Weights of a small mixture-of-experts language model, trained from scratch on English Wikipedia.
Size: 8 layers, width 256, vocabulary 8192, 60.1M parameters.
Experts: 160 experts in each of 7 layers, 64 GeGLU neurons an expert, 8 picks a token, a softmax router.
Below are experts of layer 4 (counted from 0) of a mixture-of-experts language model. Rows are named router (the router's row for the expert) and show model dimensions 0-255. Each number is 128 + 24 x the weight over its row's rms, rounded and kept within 0 to 255. Numbers have three digits each.
After each expert's rows: "gets" lists some tokens that make up at least twice as much of what it gets as of all text. This comes from a sample of Wikipedia text that the model never trained on. Tokens count by the router's weight.

# expert 134
router:132071151116164148105115092160070135126155124158159113132104114133152114131112207153139121121130101120119172144184153125114121177163184120124121135106123158167131110116105102179132151139151118167099148093128114115160122154079181145100109146124123115088095111147106109107100099131133129118140112165089126091109124093149129179106119107150122144138097133144178104124105139115139140075130110130136132105159116127147145124111160078148099163109150143114151158123148117104147124170097173109104104176141110104165101111120072121145125119098122161139148135156158101126129097124154134154094111144137147099154106113137156152133118103155125153101142138095132090153139115138094149118138097154130087091130120156143117105133159141137115106116127124115145120121124111154123090118124117
gets: "y", " of", "al", "e", "d", "ad"

# expert 24
router:136117101139149125131111150161113105113134169097092094117192089143154099132105120124103110120067130106139128098130163140101132163115151170135133107122133105101117110149146104109155127134111122096136089164115121141130147134113118119098150107116140148165134094141090127160136128165073098121160131149163112129113127166168133138106139184111155119121094089077095118150108106101157141097124137107134105098084123150173153150156139167127134127097131107111154157114090161103121169127107105124157131102117186092161145107172111096128123161161125121122124135141150092162149134123106116133115138148120116152159120089146165109131097138139144115112167149117136134147149097115160118152136138123154114091105167141112118193095111154099089130159116129103088126106152116116084116120115156
gets: "a", "4", "5", "9", "6", "8"

# expert 103
router:138083149133101134122146153100136130189115145163151138156106097158093161125128159123126146165158105162093142119103175141124113155117123118150145093120112152091107122133122141155156161126144121155156171103161166144113103165108153117129122125102162121143184127147102110118134141104132159111164098111113086141096141138087147144135156132159183149105116152129170144134111127135133113136122175143131107134150120165107151111150150107135146098077092115141174108126105125152120122142120134185155119154093104150137092122081141143136129140130149116156127098154087137152099156115119131143135099142106110156143102157103105113148095096147114143099124113111121153182113121095135132116095121142150158150101114170124119104150132107154169147117098124074147080129099105165105118119145187
gets: " of", " in", " from", " on", " by", " In"

# expert 57
router:161115116121105099098158107098219160113143160142082173098116167126135100097142114164131134088149136147147148063107131157148159105153125117139105145119107159074124120128089156102130164136097117101149140131125141153154105107098136122133146117104108133127140125142160134155111129146110104125176113145118136088129160106165108163175157112165151144123111116080126125128173114123142117158121134159098094139140135130102135102152113133110152141135125065095145112108153133152113126141122137109100139125129137142131085072107114123115144091094111106083133126132123102181148128102100125129142137115120155142073119134119090152097142133129106127148148109154147148102159147128168131105098148108152137172183110120149143170108102115152151140088146104126139099106133124142153121088113122
gets: "ed", "ing", "able", "ated", "d", "ted"

# expert 124
router:123144129108105147161120156128125153160105140105171119098136121151127134124137113114148148153166137124163108137129102124144116135109112118083162122154127153139153138147150152109152149088117094131150143111132150090148120113160136157117082167135090135103139109130123122160133149144189121125134164122075145101121151138098096091107109110099128147156136152112150157134085145143062131145126172136134119116166156102086129098139091129123134118153161116159095125112100117140126160184095132123140157069152181173107155110139115101107088102158100095128121116140135114110164089105153149163113113128166152182118128145092119119151122101096143076104123131113134105155095137110117118113146079071139110120139096129146151168142157146147129108132109105179143139114165123113147159132133109
gets: "ul", " Star", " bar", "iti", "las", "xi"

# expert 20
router:101132101125145111129111112105132156188111111117165144085149124142143122067107134126114125104087137188149122117126153135148097142141120154099137111136127078141074131168106168108121136177153178110097133118147147104105099072087151124094113142142128125137150114130115147119106104096100093152110125137114153150130159108110156097110092127072122116118099098133122167106114145123105145127146125126170154110118124137091124191140128110106139138113138148097115118117126141153119079119135120098116123126091107128123100089131127199152183120101132089079105119137123121154118127144081125131104092116119141094083124121111113143138131139133170095132089104119134178078114097152112113131145148133147144107107124115143124129157102175127173125146154125125140115177117112127121135131151169
gets: " the", "|", ",", " a", ":", " an"

# expert 30
router:121132119138082174128136104146104126122089174158108129123065112096151153092141131149124153110156141124148151108146139102144107163134118144129161132106114142112150138116098159159093132166131121106123156118156172140116137125130166092158138157147154120117151169148154098140109120093163144130115115163141119130121084134150165140127107106151147123096136133145163120119148140127154135156113138125148150115155088122138142186112140107123112108122123110141119160096134081117139143135167138143131187147130104111125166104098163076164150197092140155136141147146123177158156122116091114139089104143075120090130128121157138124109170117119149156157086133115127148113129176113118137098113120110104143142144126131130119115103169092162118134126136160090144100124117081152094093095179164
gets: " the", " her", " his", " The", "al", " their"

# expert 75
router:141101128089152145106157136122103116124102162108155146146123152137101102159094193173151136114106132115152115110136140136151110131095143136158198114146092141083111175139161165114152120157101138091080120155148109158149147100125137124152155113087135092124138087121132182148170164104158136113143123138121125156149113141117140114152153153177104115087137128103078123122127132099094145106102132142147148099123123152152105134146145099098138154098144112121109103112118097112106109171132161152163101149110117130159141148139116102115116160114107151173103115136103120104111111100154142121088115141151085123150106141121118104148110110151141101138166143121138085115174125152146127150102160111101103130152123131092127074152107143166112152134089137117145125148091175094167114153126151
gets: "|", " |", "\n", "2", " (", "\""

# expert 155
router:147135137151126123136132131117095154163113154111120137115141124099147145127130149162125100147128079155097099126136106140139103159153109101137160103127217110112152107157100141144132094103145106147162146137107114085124131054126143130164141099140148135092151121128122163147119162132100059134146115159178138111140114088129156149147157177124088145110081094106116095140094164122151106158105156146143154142107115146125118133126141167142106117153161126138170143131117146085138167152075147170150175104144133149161117128146094121132165160112149106131164144133123120065112124141103139084108129114138124159140156165151121115152120144154145130150128136103151149142154137130106109166106136117118136112130136124139094107149139076144129168139097143119103097136148132098179138137134110
gets: "1", "2", "tra", "9", "cr", "8"

# expert 9
router:127102116098125103144165125137072130121115125118117092134083172147127108135085132134097171121142138108122134120128132176182082175099132152095131146150087088117157098124140123116139106101121121109136166115143102137146090144112096159119067087119153130122162082150151161102112140118125144091128136185166133091130108120120111096122121131089173169107093110105126105164106131103095096156105180148118152100123094129091142169111143139147117117112174151125129155117142131099133130111090120143156094118135131168126140139119109100135149153142131149103146105125119127134109133108125158136137152102116104156137098117143146128145152137163109150090112116129145128095110103152187108153113116099096127140152124154102078103165138100112165129134175146141109103154139092096119143096118155
gets: "ra", ".", "ma", " |", " Ra", " Pra"

# expert 0
router:097094133142104104186149151125117147155138162164128111126094144105123069105089100120146135096119171141088124170079115128140106146071123131102143139124122118091081113111170131139105155108138161108117105127111161183126098124142133134133124118142175132113155104143106170126127129161154154162144109135137142113108161123115148104152128137142122146094177125103092148163136109111096101125114154136116159121143100105174139119129102123119159156137110131141122125147146163119165105128117176139121108113112149161126142130109139093182146158132118160173108120143114159113117137148165113165141125131143108137066179110152117093197121146142098134161134157168113150147159121137166144131107135123101089146155129146165162137094159121145126147103090106110141108119122149153145124160102118
gets: "-", " (", "–", " –", "===", " |"

# expert 72
router:175136136133126144155117165148093149149147134191150114165102138110141129109099105112121119136128096105113079152100099110161123076095109147127130052138189153136092107134155119180113139098141172126153173119145104106159118071130136137132141134100190136127154147157103147136140146105134118096136141163143147133111101143151157134152139135124129126121181128148107125134103107084145116109122141119111198147135105102117127101129150123138155147117145167164119103142132149132177126074121119135123088108121123155116145170136113097180124100127136135132129127125140139131105176173158145115127088120127102131107130145120141112163118145144112150148142158126141157132139128152138142159088158155119139110166120110081173133141156114095131116146123114145113116079177169130142112134127105
gets: "-", " ", " (", " re", " non", " anti"

# expert 98
router:083123108129155129130111122138112172089118137129121071119149112133145109103123154101079159134093126132149130124122103169133111158133116119146148132146165093123170091135133062117102130134151099093126174126102127125130114148137137172153113127166097147147116136113108165096170144123159124112164140151124123141095155118167134101116110127156122157125147137111110142124133182133091149154115158163133101121177094156133070114133113135165145108148142138128158067143129176118128108103124165136172123166162159126165122144128128159166102104095157082108097129127145121076130122124122106103117142105099133150139148118143142147147070116106148095086151124157149127132104112128155084101125111149069115163107140141119105131162161141112109126132133175140117155140118103122092129087123128
gets: "ga", "ro", "ko", "na", "ja", "co"

# expert 66
router:146102140120105114119117102083082162145103142151116102104102101158157114099138132125098099127133121138130163102130111097155118073134081140105095137124155128116155107151098167162112185144126113164089123132094117154151124106127164136156147127126184106136107144122120127123084098134158150134146149116129129134110121146114138145103115132140106066150121143137170155138144105178138150088111138116147131148173125117112107149143115096109150149109152115124119103157149087118072115142128116102164128156186097134091101111097132128107122098111158130109150117108088135140176153116090109127089072108084129152180117108117125143091155118117168138133084115113155145117116116150123111144129053106127126148096112112095126135100125081137118142093124129108165141119119141108152121107134143
gets: "est", " all", "f", " F", " p", "hr"

# expert 132
router:123111096106162129119138144115145166123143145128138100176084118112120138119123148160126106141160108109132104122133164160091120136144103091135151147135087153127087133127139166159103178144155184152104129120157142122175104095097110115124130119102109105117130096181121106106118164138134137113102154159150131091130110067144124119180143115117150168079148143148149082127111128132152155121158161136090104106162113141168123167130119105086109114121104121140137122062127130123161113145123160120148120148131145168114122112131156121118138108105124154071101139138185125162124172120179139156097112115132116134145124101107124130101117115105117130090136135132100128136171117139117148150113153114108187144088115130172141106127155138136152114189117142175146119107155113097120104115112099
gets: " in", "ing", " a", " of", " at", "el"

# expert 60
router:146106146139112121115128084157105129098110106146136097165100119115167062145125167157148107150142115143123163129132144117065179149144105120119116143167156130105127167119111123148128136151103122139128131139137106115138083094084129127117102138153160116094129161086122101148155106123137137138142143164096157116154145097129120083106134137158153125109107130149129109130152125159141124139153171138140127160117107151155129128123119134119147152101170129109128129110140082190173139137125136167135126165176151085132135121127103104130180126114110172110122098144165107144151126125141099150154113130126099160170131088182148132119165096118122093116153106104111139128129117121098149127140084086130079107127122186105148140138116127111197099110127140134122091128128104162156078106094111
gets: "al", "ic", "id", "ar", "f", "w"

# expert 159
router:118118126163123150144124134130152120110132146109155085072094176103112173143125147150090073132135132136171153143154119125134133095125132166085124102145111169151137097153094103133131113080109140109136085140107139139126120096093119165114111137066161151123157113108103158114103109099118131131083113096104157144105120124107103132085075143101124078173158122142177143086129111172126126082152120130132126183116148142132169136164137088138103153138133125153159132105130138137105140134106101100148124094133123136059107115126121128089089135125144085148121137126169130099100102121107098143130128131138119127098125101146121151114104068101139127124147131126087090138139129105133133152177167152135141115092145151122108130118130139092096108143117119148112140104103106157149131135159144
gets: "s", "es", " Event", " event", " system", " project"

# expert 136
router:119155141098097154125143128140116111141173137097140130137099095148118177150127178097157130115158113165113130142172135127138155094092118154161187112146198126101151117111090129136129086114140097113136117121086125106140151087123162111130135124127157160116110144136112128127158139159132110117137108168169100157125107123103147184140114176146124175080106117137111110143119130152174110156146149139129170119108141138135118115109127107110158106106129148086114141134148127128137138155135169140142125118146130147167129151114145118129148107128143119102191120117149120158140140159106158111129159148091102138167112138165145102139097133187141117157140131193152114164127133156123102153149161072098085130153097122108121124115122072148108138107098149180113157110119137123147137133151102
gets: " ", "1", "clo", "2", "9", " Cy"

# expert 123
router:056157163169149091118127181131122139110106092163137136143124146097118134153140097135133120153087150104111134139085109146136160155131128141124089158152138130149120131113094093102148085171074106155164134145162112153098169135128081158145130138137120097121113099093180095109157132147087150129116148100131170171125126152146150123087089135104104107116147136126141120082118096169110139114126114089105118165161151128129176100117136156162152097141179102114148099108171100134142112143176092130160153151118126105118131109154126111112142123126167119130163130106140109105144134154129150098114079157183146105175137159115133114127117121152131132114114127152108129182105120145132121104151131127152124113106130137099113107121142141119132104146120115111105166142145137139171130148100145
gets: "uc", "ov", "sen", "ism", "iv", "mon"

# expert 25
router:137164100155168120137105088100139106125144106070143167137100140110131105103127113123135090120162145146135113136148172140115104123132148142082132096097122132165078125139106140102108104110149157125068122146068160128107106100126135148132123125121086116150137094116159158144148148149095136136105132102152152119093150123093123111123076115117122094133098104118134143129101123141157141104118126103096119136100117150169126118158120142116152137161139154122091133121153156125091088142093146125133124157131115094108141118112116136104124129089116122136156168129139162131131112104134141118160120114093146068111123106115151144123152134164172108172182168158139118144115127125175170143174151137134153128078125126088148127113132141081102115155116149114094133093132088159132147117195185
gets: "age", "s", " Genre", " Occupation", " Location", " birth"

# expert 90
router:145143162089137080134143070098215156128168131140086142098182165118144118113146101135135139084159133138136122086148106158125150096104134123132084108135106144094131098119127113124139186157106125109169141128137108149154132145133113110100179108087131147120118132177154153159133107134104132159133126119161121108130194122193122147154132091169123124166131115137109105145146105122188119106081114140105141142147153118090113079154080158110118144125089102122140125090119142113125121135130124129128130145164121143140113119081111154112153111122163105146104128136140116157144134115130133160142141097112150135117104134135051150114142137136138148156159113149135142095155157098127108110122132123126122163171134116145148133113103098128158128092127128143125122105152134098151146117118100
gets: "ly", "ed", "ally", "d", "able", "ated"

# expert 146
router:133122119148124101064157121150129131118136164129185099117132099124128166103161158094122099158126123150149102135117123122100125112167115132125168165124122140149084124120115121129176130125122096102163079124152142081063137151135138113136069116129113155105142109129134133171148124093098145069109110123096099150134157143134149104156096112133128125134124125133143140135112123117128141156111131132065108123169145134123108106144121117103108136063152168160182137123155104121160092118130115160126132166098158125092136115123148132101100140153100114082130141133105162108092153162130137143178171100175159123091110148141085127098112119132124157124105097159099147119132080121132120140111169151161103109146131095096114137117134089135128123158137092117138176122127132155132151126125153
gets: " War", " war", " battle", " Battle", " Go", " Yu"

# expert 50
router:101097113131108127099140127150096076162123142110122109108121151135109163113118111120117156103110133126111149157148131111119100094081141083105146155135088138110140103097183152118121127096126148077148151126154127112108109191166139114118112135155194138120140162182069158099142114138138112142116105137125099137114166124064147118113132118150103143121133106087145116151089104125129095124136095121110147104072101067177141124127126094138152152119156134117165158176148160123127096129138131131086126135112140134144131115132099104134103111134115153117124101133123075143099125136146142141105142131132110127105134134129116105155074109087127141136116188139119115131136137099166131128089105098162151103133150112164149108119134112161094135124101113103098107104122155102135076090107110
gets: ",", "-", " he", " head", " was", " she"

# expert 13
router:133113080089094124153143144115160097147078116118152123168160120128107123134105114121136102137111081138091130154154133090066148168129108147114160161136147151100133123165115122162146110089148140166145090167153123165137145057107151114090192107135144166131119156144108132133140132145149124092119128128130120122169097135124164155147167160143118134130116149155129113150108148102175140104122154125153143133135147136122098118125109116103099117120120136087098162112122143086101125150124124177148131158159115128141117119161112128091124126153100096171114152160130095129112131109151155080100110131105094169164147138127095108149109143203141116106151106106154089156130111145164100135139135097102122131129132144106128109135104087145127154115123129147119154110141108100158102166133164
gets: "1", "2", "4", "6", "5", "3"

# expert 48
router:134131153080171154144103144125094108104163068143145143102136136126152153163135146097131148082113116112097157169134153145163140151160140140151095100143097094124151134117118079119135140112160101114121145117084175133147136174116115129154141121161086117124104108133127141128146148161139092139113189127160140094139113140169124127142107110111130115175130144105121153124146129092091097138104108140112113146127190133120151102097083114127088113189092136147096130129087138135149155101130097094138117134114130124134168135140113117140088110120129140149118122100122117087142127131130100131154124127152169099067164143102123109075145154107131137148135148120143162154156155143150156133112128108105164139153172171143139137149160164162127115140128147092127088130121131111104157110074140
gets: "s", "os", "us", "as", "o", "es"

# expert 145
router:101161182133145184133111146102184152103092103121138139131154156118105131133106128117090118144179120111155099099150152141122138075155086168128094111118112121126116116091089098098105124091100112135154124127095137144130130072108136166155114116115132120130087154101134158138171111093115134096102144109109112154121151091112071132125125141144117152127129159099150152098137130154105127116141068126089148141092122111131114103125137137119122165121126124153124139144114158141130092126137120108102153121102117100134136113130178132098094159133145081159126132127140146108082104081121116141125103104143138092148119090111174175091153101123118148145134136102118079171092145106120105107131112140158139136092152138125133121146118104089128101144148161144083163126145125150112126159136186
gets: " data", "s", " number", " population", "Source", "%"

# expert 83
router:140086152171121139102117131137119156115114153134169121100090157133137147134112099116158160122054069112114146143140111127123123130085152133074093136124072148106131125125185137126112110126132148111138068144117171120130125136137169146130124107117113092110161132163088144072109089126132156117136110130132116145107161122092154162114094136098137109132118135106168130140128141090123124092133148123120175115103120109133104145123138148177124117159120174164131147106099178129112147099125123141085118162110119121088129130114117139148135117090156133142085119117095172107133102101112078161140123132102146123100115110148139117150134150146115148117110169062101168109144140081112131125150150125105138187107158135133121144124148129160144106184112165115101119109138136131145134119113105
gets: "s", "-", "|", " Long", " re", " Re"

# expert 81
router:149169109104144118146123132135130125117148127133129096094145124128118111081135124167120183100107158152102134125065079128121116167082118137140117121126110128127139150107154129164072097137150135127139103102124125132122117146117110155126102099142160083099140151115131155100149157145132159116100139135171105132140091109149131168102179147165137124114165087102136140157128177145109156093131149126073162105146100158116120133130155073093150144123143143101129148137129140098171122097157176128149149129164149117146131127125118113165137117092124145145122105121101164114111121130136152114131105121123108112080139183132153127115135144125119142186111097157132125134150129132128141157112113171140138145111094116204143096102133136100126152077114110089123158076125165104163133132160147
gets: " |", " =", "==", "===", "=", ")"

# expert 16
router:091173120118142104153162134159108110181125153101135124150126164133132113143118146161110160154085140106093145133131112120110164120132153111099098114109192089085158156135131172114157116151157158104124170167100170097077157144142099085105101108160109160106147126082142114137131104164132129100119160133084149079128104184150107115141127106132118091132127079151146108162112121159097098160094138145151093149094122119156136140092146132115110132167103123142099111162114111108143120147147115119114164150123086114112120124074117133125171129096077127151131124096169127109151140123127126152113124151124098153090140094134126107118145125150115130103090148125091116114115156154109122113124128119159111138139109158128129119159115135083147103116106113126148132124105142109148113173121086
gets: "in", "on", "b", "an", "con", "v"

# expert 100
router:124150123141159123110149120124189117133166155110106164128107178137144091093139101153150101091166149122162154106127140167150102148157117119147096125101108168107138084142093173111126106106119146131128082167132110158128129099151084105138122102108129145137146141139150177129081153140147098106185100158113121099125116104125093128173109089129136128137116099115103116109157106135155129113120115129154088113134108117118137104165129141092145136161158089123112125133125137125117124157100176130180169136138105140123110102106133111091145141115124140117087132129095123159128128109097148148128125130089185107062103118121137149166149115160156136139178082124126134136145154094157158084138121113158137131155119140158138176152111091144112150094102143129112115129169137114120161126129094
gets: "ed", "ting", " Born", "ated", "ing", "ted"

# expert 54
router:160128110110104139128139175152113153076129161130146120152085149103151122133124131111097176133142130174109092097138138117167123104109154093095112099159182137154120135132124130173136121135141110144126178140146095133151124105169114117125084158114123129162126126119111125166111119128109101123122154103136094131131150116146147139156128159139152143116078132136115148109128160199162122138122162127118104103139150149155104141150124135145138124141095148119120136147100142162095067164116165078068166128107144127147138122101090151126122095134158135142176107129135169141099112134107116137156134083143127126081085145116109151189113140130135129097120146089115130112116145123143122137154154167151128119146130183092120135117109154169112137156122147097166158106147102112125093085096156
gets: "re", " so", " So", "fa", "fi", "so"

# expert 42
router:164092116074102129117126110088099134109142167101156093099122140141143112134105139154118150154084126130121125123169121129150127115133112121083148099145218097097155120132157111112107099095137160103096126165131117168145141092106114181153110142138102120148161132150099153096107125117147128108140109154192146089129140132090158134130116141117115146104077106117117107151097131127143097116135129137135126113149082137105148166121123177122121115122137130154101158137145158154106171082121152135150134163155109127144144117128116084119096101114196108087186147126088125074133123123104142137113121128102100147158132113114113157081116143150135121097143108131149103102103122144146126144114138108126122152111094134098141152130122089094121129114168148150096101169121111116139145146160135
gets: "2", "pa", "cho", "1", "3", "ra"

# expert 14
router:127127137110131125170126106125142164190094142091133140139149110116143124084143119124135118158099108137110132128133112111104119109150094148139161164124177067132148120157063115134153096143139174137129127126141140164152086036104120155084158108103114157151137121147095177118141114130146122117145123154155119114166104132098187130125163129100087132089074128154078133121108103091131137126113129114164115130121129141098106127139120125109119101139148169127144175128104127103108095163120126128149123136153093113155127099169112121134161138145117118117100151132097099114142094115116159129112139117103142143170144141110100117168111141162153110111134117109143101109134133135116120152135164082145132171130132127074103137135137118117134162145145133142113139175126104111186129145136184
gets: "2", "3", "1", "4", "5", "0"

# expert 70
router:136119117103114146096115149112169127075122112151121142160115151155144148128082099110131120109123158122138145174173159122150118124140149125131101117133220093170165157136133105106118109082142092131125129139132139158121127119073124100096152096151143126146148114139099115169104131148115129142174157165128117137143134147135142161114146180060140132110131147127083107120107133125138102120114121153149095146147160123128083167165166121150157130136152141092153151131102161094153099154167084104115123111144169111096102104143076140120109113119137141114127141095124158112165149106118132170146132153099150148145100086152099135109115173123148140141112154119077108114129138131125151159165140090109184158096125133118138141110102114144117114126135120128095124143156139151109141121106162
gets: "se", "sa", "4", "Se", "5", "7"

# expert 4
router:128122109137109143107118154132106140123130105063128080141149107145176161165122101125106093154124126133099152129123159145107118105153151118137133073144177135143123143144125116093154109161131107112125134131105135101162102157140100148117117122158142125123088119080125159121128186129161134136142151152107132119101121110167123102091145087100131147157136124137157164079101151166087174172158105153148138075121111123162112155102099121107112137131122136105119080082135129175116153119108147094132131112148116113115132188157082118163106132189160115147097140076136117159125132089165111115132144136126118136139158147122127141156125122147109162078145100149146134125143127141137106123160153110126150117134079105147109193117118146088142135102140128122137142113114089127122095126164110
gets: "bu", "cre", "chi", "ni", "za", "hy"

# expert 117
router:113128142138100102114120093116127112131120123142155113136129104123171169155128082176147124101094102086138135121097091126111117109124134121161121179166158137123090114079130136155119179102125144142159101147150142140115111171142139123104120162120156128183116098070150118097098115135147151167129108118130134134168174083148150114136160147150130156131121110143133119159172130142134085112131128123130151146098098106156141153143133137168134106137188131178140117134146075127129161135119121116093103126157103084151089128094115154093104088119106145118111141105102137138124137137064136065125137139138155141139129128136135147108147146092157098130117108148157126164147125104164133116130120103100079134093116119129148139137124135095158151169140122134132179166123141158140136115089181
gets: "g", "k", "r", "d", " M", " S"

# expert 84
router:149114125139124120105149122098079115151136144157143154193120116112094154116101119116115144137146111171172134123147103086132112103135105150155177105113137146092105159111103091149107137141111131142112160109121141156096132132094087126150092113101134133116122154078140130161081140094079113133182116172152133166126134091120148148097075133150111087133133120178148100108139148116155100184130165135132094127101167124152135112186116140099110106120121143138117149132090100090153099187151104112102118135078136149147138117124135110142100149135117136095105161120135132105084111124127127109140137145145137120097141164113167121131139132135118153138120114161136118161123145121129120174124134147137091122142166091108156147142112114095123154074132168144151151101149090112100111141159106
gets: " Vi", " vi", " Ru", " Jo", " Ed", " Bo"

# expert 88
router:122134134165102113105151135151150128143089111139134133151099139135125169121138182122102120114118168155105124080157191125176149115128121140138113101120097110128145149139133150162136126138146120103112106115176091144119108148129157099112119143151192123128136120142110075138105160140188152132117093132126120172119126100150142143143131144154156121086162131134168135136119083080139134143128143122154129165148105160135122171137152101095161108092097118151173104154137155151166128149137121128061160157111135121142099078130125125155092153154128097150137130149132135130139139109110168159153126092160103158139128116195118161165119123112116143108116171128118133151166132099129148121120118135140142125087139140152096109131166126094146161087114132131133096144142109131080116149182137
gets: " that", " and", " which", " who", " to", " when"

# expert 156
router:152098135120139159134132147116092126098128155119124156088101097131144124080112113149129153115098128119111143099142164101165143171139180108145142141137129122103121137130097168128098108151129141117116100089132091128109111084152175099112163139127139127114073146182105104121092110100156120202113134164120127148160063134094169125102089124118156110123125101148178132109131102097109155136128133122146128095096116125145127165094086086130126115140132150161165120115102123139098147141164112119153133098113132097153160094130119100118139131118136118122127130118151140163107153110098134100134125164085127151122152142172130120155137105100161093112081148081140098130119166144139162146127130116131163103096079088149123153110136143175097142144160110127138134116170128119163112122156135
gets: " the", " The", "The", "the", " a", " his"

# expert 85
router:133144131142102137133100134135070117116133141117132132106162152106155158150138097155125145142112168126170111139121102120145151149135140111142111182123143129131097085095165163135148159089116130112111105152163121100124131174143141147117136127132119128177112120081130100115120105128158146103115092167147141145127125113114143114116130171124105126111157089130127111125159095152128124138136182120150121172106127157141190168160110107165147137131140122156134096131121089092135145112069143103121099138143077095088130119129149126125135114133109121118120118158203162092135156152115133080142138150123128111157111117115118116081102101108130154185117166107152125099131158133113092145091132097118121174098138158095154146137098079121122144138144122172118120152090166162106132160091149
gets: " V", "t", " S", " B", " D", " P"

# expert 29
router:149097128135121162119115138130092117126118109142057095109137162139185111115116129146113111099143125138136138142147115152099119116143101100155118110125097135089158126135088119113143122150132111121152123120089185125117093133103169107118184116157182108132116162091118130170090087117118143146182136170130129131140088131138124125101122121157102123156104093146188145093169095125134153132114127136105132133140133155104142149114127096139138140120112153120112095103111087118101166070177122097093164158177141125121149127161159103161156129101123130153102107137133160147166130109116086137127169166103125079167123105119090108168121138090137130109147167121133139141144140122120171133090115117118134154113110119134126156143135098165114129155172138123133097144140156144129085099134123
gets: "th", "is", " long", " short", " best", " first"

# expert 131
router:102102156145131115130145132114119174164108138141130147146104104144151100118122155131146128154138102182114107130129114125114123106138121146054177075114217111170081150191113103132126117140122152132105146140093105144150099086120161105111136124156106151113145127149076119145158116159123121161134150170154146109083139099089169158100099112089113125104093099102110141101099108115131169102125178114151137153083150113132121152131145137099141122149123163132118092132125137128116136127103109100148114123119140117111121179153124118124162100148171096119088124136098106112141089165135136097126091143126112121159116120088130119190146099156132119141139154116095118110102133142083120133127140153117096129111142162120105159136098151140166137148127126122130093141130135145141138157100141
gets: " ", "1", "ub", "-", "2", " con"

# expert 92
router:113156108112124121123163175129080177168090153140132083121123163120096119148114133111117146107136127143092140112102167142139095139122123137146149187110088111132138134107144139129131097100130135093110147117189138163110109168138129119111177141138143096109101177141110125104157154153083137108133117131101107157119071123126167094127149167159126170085170138130131096136132095129136111153148109094146105123132109139158122131136127116137170159106120131107147101168159141129133129113121134125120141167103138128112155108123112102178168119156090143134104084150112138173108124089164160151104117133097098114090122120177136085155114143147105108122139127123123130139123123099134130139121135076185131104118139148152136113144099133151169140109132107146155065118109117142099080126155098
gets: ",", " and", ";", " or", " &", "),"

# expert 127
router:138100091165123108111127069110098146125140157133141116178108131100080156116107101113154098150142106136149126156172106105113122171148143109149140130163140131143108124114100101119086157153147109110135113144132126111098147149092108091156108119109114118101128136132133088102101137094121144117128148166116088122149122096138163123143110131126131096136155106151118112101157160096153132155129149125154121097096146140156097141165123101082135102129105142145115156113106110111119126130136098162148177140110133143106180111172162100155104150141155120104110116142162175087118122147149068146118083100120150113082180170189124143064123092142123141136125144124143125125124161134135121141148118109141116143176108116115104135126133098139103107097146138120176169111118127143103130136161064
gets: " Al", " Pe", " Har", " Ber", " Her", " Os"

# expert 71
router:117143143145119154171107163145150147140148146166137124140153138131100112134071139111116111126164101171149083131103081126163152104125155130154105108107153178094127123148156142152110146068122121141099139124091157143142105066128160123154154112122114141151094153137166159140150142144142134127115136113147115128135098104114095133158135117136118114098157095108110149131130082139132150116112124141130179142140106123112151135116144118142148173114105113122123146127116146117180173108161172127175084100140129154134095167128133123180084107125195083148099117107121122080127114175140116106125130128109144105146144138118136073172138121150108111193114102165128105138116130158135127159104118118128105137142137148114140137157092131119151108084105149084151134121138152157153137114132170
gets: " ", "^{", "_", " $", "†", " #"

# expert 69
router:159153117141124170108094108092142103097120126119098148147125127164142120120156095134084105102128155118182094135114115148123106115148103114095118174120132134173142101101122148090137119103148122098161143118109129113133099128140108120111109153095117173121089147130075129144139089093072123120110106108149158134139087104080103150109105131105100077123120160102113126111128101148111120106153074131116085168094157098130167153123128116142150113074120171100119117140162165148111120127112133106149105156141132118120169137125162139106084097133121089089142164154098097137099128148130126135098138125122080106162114121147159125141119137135125129176117157149106082125152103094123134103108078090126175122081135159104142140122131110149108126168134124129123125112124152153148143100156157
gets: " University", "om", " top", " end", " age", " number"

# expert 63
router:104175132103113092145147130119114085125124128158147154140099127125158120175142136167133133137123155087139115116101145108082148149159098137151123156144130165135129137099167123148158127150128111139093119093134069103100130141137123105086126153137141131172165105074106133157061108158124104136153126190124119166160126145130096142097153116142152120139114124119082112114133145190096111125137170120115109100100081137151151115090158128137146133140116128155128131098111133151128122112129124135137106171155159110163127135133107145129152101157131077117114123137199135117138092139120123142130155140113126107150113117119139115127158088128102122148155164128099156152152122107124146113131122138144127187078111168101173136147129154152123101141082166150108123124125099164140077151089142
gets: "t", "er", "n", "it", "o", "in"